Weights of a small mixture-of-experts language model, trained from scratch on English Wikipedia.
Size: 14 layers, vocabulary 8192, 12.4M parameters.
Experts: 64 experts in each of 13 layers, 32 SwiGLU neurons an expert, a softmax router.
Training: 264M tokens, 11345 steps.
Below are experts of layer 7 (counted from 0) of a mixture-of-experts language model. Rows are named router (the router's row for the expert), gate (a neuron's input weights, with its number), up (a neuron's input weights, with its number), down (a neuron's output weights, with its number) and show model dimensions 0-127. Each number is 500 + 50 x the weight over its row's rms, rounded and kept within 0 to 999. Numbers have three digits each.
Before each expert's rows: a language model's description of what the expert responds to. This comes from a sample of Wikipedia text that the model never trained on.

# expert 27
Description: Initial capitals of foreign words. Single capital letters starting foreign names or abbreviations (G, K, N, Y) and non-Latin byte fragments in tables and infoboxes.
router:527440435478523430450508512377420423504447489409442560530562342534464515397430526493406527462488526528553472413506512489461497411552465563538561522468470490490496515513475506492440551536463435500515505567501482538527536500544464626469611531465541450412470439497521510534451502533530528578489504517537500497528497509517514564462555441450487489473587463598503413611499520518579430558518
gate12:541468431600490539491501463480466461455542552512477515581491479546521471532469480539525403423467496464401543485434539508458480462500515448455459517608589504459431465443452480433555446442399469477555552526539447521443643494456475434460509505550656547500422480514509475490398617506491506469556627520491447517511569507520456464489543474497486478466494552467452564564524495438543548446457
up12:442434591542565455464465413384496530426542642553490435548485513518561568446567432571450480453483506448544433476497473509501512507526561575500522476541484445515500611511560415516383478540426540426496456462492488525432544441559510553545462543480534550456508398507522508485473458549503516520527443492503523519500589505480529502515525670464455527524509424506436464455459546531461493530423
down12:605561442485438511525464513460471478532577487563447482528476454489446525566504495409542552506459506555458498465550536540601539518530484525534552483423479541527521446489459444447535451502559564409534442560579537582491623514453514489522503524562409449501455413458485504426456507517471468464454533487487626447561517465460509483543631534470481468457405392516603541521494441499544607471511
gate13:507484488511482508540516534537482468534502510511545470414566472521474475428494571445478483504541407459476557566487519545480574484466472505583433507386510601493483461492604498476537553558499588502436576482545465474560537471495514437499560569478539438562537451486588432444487409476505446530468480584563552455447552442604543475522448544455486563661515519488550577617535431464540497501559
up13:542397475574450431460573454556379531436462603473480532507422437499553484453458507510517460484534480465487429606496443469506482545456462514470466484501500447478584544566489480414479468445526567539460482547509522515535546456534525511502509415521585547511516524464462550473501394479614631468429451509406533486432562556433465578444423561418520509486481503458429520545443512449444507497544
down13:489492466500492528427380524430457534497546537510459589489533528517374482488480483543457418533381567543506480494511494527486536477509495426448479457402550549444553492533487543532518513522524482507542478476504535520483484528538508494568439583544487421527505614513484548387530523507422443498497507479466396596493533508565432477480458472583429415433528513446515346416543498514515424534605
gate14:472558488589512553514496491508507509545491442477562496523546559576601464509503494544466433582475500446477576494495494514516386472454569495567502536430452469524548501515477466583645437516443427566457388480449535603529479406543423414528416461497487573567461513435463598485562549550432492431521538528563473480437479503487540598456504540493474502606513478534484519491514502536467529559563
up14:460550522512511547579526516449524499499474550563430591650525554484567522563512509489495496598514500560470468538563499593488408474493477547558526537532457508405487565536535548547508475493553404567505515526473521599542464508535426411538523509484550520547476456431362537514455507562429479482537552552562467539459418545511512471466575532561542504512588461615560540569547532504468466584489
down14:477535481567498541515475526505399407468517462508432545478547483564568557456499489569509473559386451527486478474459605487507451535416454509554484475546470558572532501501443464543467457589545586496452535496633487564396484492563528481486577503447507503618523514497403452490541519407424423576577517420485519501526568505558500527520535406498511489524554521548569489435468517570457538505575
gate15:559467410477534430484573436544551477454504451574483505451610488551418527556491434537528456449548457518503550490537470500521517479467552526529493576536445449462504454348440533523516460385476506499546554421587506477560520466412481388455575480493513587481441494532505425503538511421470459504494509417471464517494564607536521527464497561363495507489519503446487529397502587510552527520473
up15:532476601517581482414448413563443461446497584523494507402510538495558483530567559515488451461440548491586558402591487548488487532503568512557431486616453475504540426571466580392494518549478448587458471560513511490560455487469428432506479511484585481532433523556493545522513461535499561557544520492443614547455497505522445514443472492493463473506435461430505478501467572475471576389518
down15:398511512575534555406482412599522529481502540525510572478558482446441499485522488526490547450541448516526458427523423476512495460432563540461487477488476516591480525465505501520497442494501442645566469472530489431548546511503428447462554437503474535532508531577567498521475397458463542488430507506457554404472522604632574491497513485504478449545560515481636533490416415566441560497490
gate16:443501524512537497492454556501564486514536492485475445480460485478500447549575532520499456450548446537533543509537454451507480420497533471468455390521477522460428421514530546504521472549361524522449516447499498536380494460466465604444437502462604542635477530436492474493562483579497403524497457489475402603420455492517462405443598495467583432511430549475438503499562431531500535419483
up16:584540428487461439536553461485513538544495449592594505453527486558589556539463431547477457522499532561495516507647453508515496487439461530486454514557502422545507522496484438539380465496520488471514439475437535457526536531582542513480449410549432516404548571529434494574434522507485544436535493464513562457469487506481447484686573555492460485590452482499519460522417444494443561499495
down16:466512518494442520541572429582522534535485405565579503408456418422463452519544536465496508490513453432470429460447519471585509532474398438597440562440466525527598463526470464545526556454512461577496436440600504459518469510491568448490505438488458441473504521419430557415484456367497451486521529504467444448517550580488499489500426426454477559499490402471599481452510502566474506493537
gate17:410502508543513609424447498510502617485500536465533420504473521606490540571515507484543521495461457530499503586472564444547466465599528514511476527462477470602429518580370475422502509507402520469508531486551546475462490466420593598474570479541472434461491535587524427524549472494424495535526512454503438578501555452472521524345499484481548535494510481473443512491528398423467498462477
up17:525542402559510446462508547588498565506480446550641465531507480515504466426467519573487523557517498460497614471458356409520523461471434526450503406531451427496546504523556478494518555568486526496558500567471528396438531600447527514523487415609509532498501528493519507584547508530544554526445475531502476530453498502505509515604486456558477513468438390414465541417533501478515584441523
down17:512563544439517492496546481473478482402509595479494497562548503521482535399480527464525433584448573520484516415394525549513438424394452526514471509607540489434486535510451454495508484425403455532556489514518467497497428528488479487447508521534610513510553503538536398436414479532558434508451549423505568498446520433475584520533580494578492481545467653533435443475436496555469481522523
gate18:523524557508427492458513511527538427527429499477528439493517402481444499471554491479525500583435368492531542542530554465416478572519527489537541523538499503509469588552484446417575435451431522518574607526493536505473455486473499517562515397511446454523465545553436506553485496451413581499514482528573510459445514481521441591514452404388481529471484529496383403449540519409583541430525
up18:490454571530597471490517410532457545532501575435519638580461421452498441520542486468593483456435453457488393444460529550536400509527434491514548474449446527521559511587543580459501427554506459483499549577496453638547568517539549490556478461460536531545467511524507440531429535440498443474562482559466521461480475500492462558486489564425412563509483470543480502571460571535426514554548
down18:555468536505467512384477483538421440502479468509436459480419439436455450571442534482557558486549478484535490485506516521534499590624546493543477504501477547459542501522501591469438583451542482440534514454590493582544381441507468447577481502584516589440465477454475446524516377513556545521521532491455525617404439429555484520477451475543508472505538525506545473440599527486534497439403
gate19:374446549501532446497554468487485484477531583473457564517538451446502430603481499479448542523482529520440510547501513544522521429444483502551549494395650462544513599489500426483452584550484572443549475469483519469524448494544603511549559559462454484470591514458505536393431564521441509479571467547581557497451519538509516506466561528568518507626502459517564417545558489540483477494588
up19:514534529431568458469492506472423548537578453446491574487461500558525536543537513443463451500568575549504531472578582561594458444492558538463502491586505510555529409517362488585513457524523469494479447417525602458528479529407555495481506604558465470413590468551559484563501459431465470568514557490420508507578490483561439461444471466599497469453556499478458565496491468518567543528563
down19:470574466559497515479474460413452423557433351443578532535557477536448493488451447610490483499561507471454559457401612508439527401440549454537493580490495537556551481508513514558471516445500481470451521572456521440609522478524449451632470494488467455468544423451484444578500588518455583488478518524490411588533408533571447480509505462523472453507509507501482488460513470496532449534510
gate20:490516507541491606469497528493537491558428512522444509417510487489410448565509562445414499548546578481446537480569552500524525587477561473542533448444522532490452526470523542508551471498483466537428468334501540507454504478414454451462588457413556472589486488471533478496578549594409564443454509404498509515509543473560569533542442525444428526433539484578529530466506467535451545367492
up20:587502526552495504634503507548599546541502503463388489453410572549496589450494540541466597483515505553482493411540523492498560508538575391475503488542458592515515439454575409521426496649536512513429499533552500558559495538488550533461430499445487544493537491517506432515533441523484437597452442528400462489613588454490509527550525444527560466519484491537493518475497506469485534475450
down20:457403491496377427474523450483468476457527541509584641534425443549557457445492432550477513545581517460445434455580494544493464538535519477534483509502451424495502567504489523498459500461522556384514511477487478530432553488544529592486477357563484498524535582505579496506485575572580437549411538463434437488529462467480511503526552463479577462458523520586484498480528420585466446564506
gate21:486563531460592507426502513518554495521580445454396472512582457526381527489497464558481527456495511523423519495476586448482490429469627472570438559490451545565461494496490469418602485534416500466564548573425560472528546461543510572472504528442588517544592550493506474517518445564441449495471574549494500467542507562532511424471506510483380519599512494412444492481499506547572509423454
up21:428501545487507494389497480495585470464467423437482499499505424471471545500512496526475447451495536547516478381546529492460455454494486579466560550405486436556611488561503466475509477539420423463502442587439492491487415444452505547565473574491522417486499545476537582478522447533455405440452499543389499489431508508566518534461570432510524481652607540490587495488569479537509501462453
down21:530547515580582515433557563478593516526537529441411462423500454531390678402527541412477461524514512602561443511471489520540608479504516586504471562535461522527426508520521552452474604491523450465517525515461602489570542461460493519507538479510539527625518486507481535544517458529558533476437502545622545532530434535508578499427496472511449488532464537512506507469524561486469481492447
gate22:436527491505539487499518514479561445501495456467436419410475493459528488474539599427519562364480526573449558508596499509616443546458560515495501460516464607483515494555481446423463538514475488538522530402459614459542448506480490399473518524455487523488468558543467441543537471537436555448510512485515517484470515465514538438514516468527595509559476454403431571565560569610432557408459
up22:494450452430536412408551449543520481454481425513482515545513415479548533520579536582506514444559496509571566478517531554460511532445508564531526601474502537527589573493570512456579484485504443559527452427405534438528567466464474546522533512455590555571554532507554465512551495607521567421514562405452561429513527585507488553533459458497558604501476426412488460545435527547502497521443
down22:518432570480501484577599475475436473474565451509616470494531449558572501475458480510478484489380467496436574520401556560533468467523510567506455485500587417532431520476502453555484471455554455499501523410482546564616524409443490483532505447579485503498500520391513515484378461550527521471482488445447603461555544548457477494529545475406561451402541493485539513524510525578587496517450
gate23:411530489430563451499426514541474514607557507575522447510497479444485518479507463486407471460433504493595502427498495495587460473483486556531474567484554387457536526550594454469629620439493416513482561541524552409536514467583534489522564517470536558526453499473443428588528393513378518544463538505538486526455487516532439500543473464530518487579481476477480516518478514555557445502610
up23:524561550475502487478472542486476506512456545554407575505486475487534414545429589522543510477594460477466453568560458405483435489510448505431460526486523478464524559625454480485484494400440510487534570433473461478565574399547438568466523499509504596495527494542482562533498462483546560497518513500411518563525552566499397467415511447504559526557586390515575646479506459508505502437485
down23:455440478498559574519455469478491434506409399510411534500595451474449509530579514420516532466444518623501520498580562516501495556519539514528492482395501551459492560568446577440528475559537463488534459592501503479482488486464442433449503539543526424464538563581439501360413545488506493476468510475497494515415538562521507581525536549561482419425451518471442512417551438452511462553410
gate24:477595488503496475562431547454565507538512424494541501464421529476489528588520518452513468464481492533543612445427517533413464496565536468517454464486515515534485460547480583475487476499517624521452471575556548495379443527431504438421508483464510556466569539501541478491498588516558339524521465438441472554480462575547487485467413442466491565601474486502475538620564533446564475547467
up24:468517510547424498562421526443545499506511516459517405509520528544480485470460496561416571528463481505616583483475434492411522553562526538549519522506486468557488446526500591492513466511513489487549494561505485568535562463429613442550487534494383436606442480484575478577590451446562506379504538478587575516546447396524444453552440489521546532457503475550464583509517485522489486462603
down24:528518607450448475493482430519539559487433498584545516428484473556446518532527533527596539502492548571491541512537542476558468487533462488527421582489480513568533501518508704509531486387508527589425575523534487493515564531487577475520417532573455529438531539471524571428519482498522444442552469529466536448447519512509587462533483457444499530583411560477554536498383475452576510527453
gate25:479499457507483518471507620502547526454465494580482488445495509420377463482525511466492578505545511454556465449478471498497525471521539510556490487451498511486471544448474436470588519523551537530569492627536501477582541476453402466516573572504507511352525395570494533559521585614490563599555476480476427545416504546511439402467540541539598459471541507519565548504447553494490479534575
up25:516498452457519440428526488453569522532496456503514401485556481531497423441523370428592402519458555523496412470494431535442540497478536549510440502493511524461545569445520513581515501493492536568513454487444508542516406453416511608511494548533541426517524466602473433525525496534453493543595556534608439490434568535435483594496523503535562431518448522506557606545432546485492564561543
down25:547481445484572527533535480508508444589481437534453407464513454540438483521630494537506547481544470414508430512484536536442559514485598491457558441565513617495475454458548405461632477521526511464528492491495523501525429482501499443452603449532490469501508524522488482460573598540539464468436469548438506480636541515642542465427455552494515518529503529564453476541454427579440492474543
gate26:542536447513479419521446487553494552456555449509522524455577428446500469491625443503447538445501444399491545575510519488395534416446474533543468528581468497506428432529548532424485573473563532494506455537471494458546491497476463518499523433464574551526575512528508462600567525561499507473482402625432572563501499482470479502395471613483415572559533484547479527558509474472612523511518
up26:496498475410488503465478506457420466548451459493539473524548455510565530525445513562452372444523471508348550458419456543459440421512437410361517566454510498472540524494559556460459522580531529448555559457522476491458474523424435513533436419534548477462518490436488586543486558401502490448533506492534580457430481545411470499383470531463506455566493560525540542475532502483480521504414
down26:554366494476572472579447473439565532511485497449529551488595438437440498395500516431416476516561522508553431624432543513534482502434517549522516544526509514472465421565468483572490519546552566523438516515428464552542532479527487604454553469518466462463535403449501448468547531523439548480480401646508586542517455542533570507529471459530425490559500494550487419453461499476466484512450
gate27:443614469368556491529500480581504484598551459561446549407501543507466529480533570489546570477572525432489514461492436467497497473508428500476430533494467573519498472470414483448548476553409583500541486425455475546521477503516442539466515506464478548505506589401531590601525586475507452567499554465481480507526507548621497500498623492439528495623524496500464442482434569467543449496528
up27:488525498419465429539522478607467556550414470508480548495552393435620559432497458476529475389499537523447468595542435381517495445475491454480378539544501485507465494456488521461460469446452457541464527529497474459622499498540514491504451457531529494446490507541437463628382496489467509432542469551458553492461473497433410440485488546455501500513571472397530552465485465568456503458450
down27:515583454463540512515434426467525478489591451436471568481519482617477489533573552490530477445512519438483555530510499602430476457537494408513511519446529444416497502583531497472394561457455476454531539455563485506574513516433518506571493449510492484493460582557443500655521445464468490497523520464443648472459531488504565487501422520488414580534458443575532544508486393508586543490522
gate28:415437372483498414583489471580561560548481487440496494547467522500478473558560536552512487483542540438454462535487456551512537430480527520502478531459507527479590457577494435499557454443478617468470416524588524540447515495464492537571530462525541444599575498526453564526392618533474524490487454561498491457441545537553487472507476543429526529525468541371449528607531528467394479477532
up28:376538511539507364452513544471542463558528522501499556501523523472542597430461490435550553468553517605436449516470445456472487517511414439513395456509468383494565469439501476526505490519572508540488466528545533600513527593473543432492420498487525565546515441485454412495482497458569457461558596526463464505456450550519476482583471493431561560556452468553528455529386414475509521552468
down28:523467520520468491510476447471463421442434496539522519542503588529550446498468543489649404492499518504517559481548467443468527526417458474514523469498472431464488532469487425531510423578556580583485462415523465530497480506526505534561428583445468500603475508510573522478454514436427444510361528422502398511459501438546488556476408531457451531523534522496594531526503610489602597515541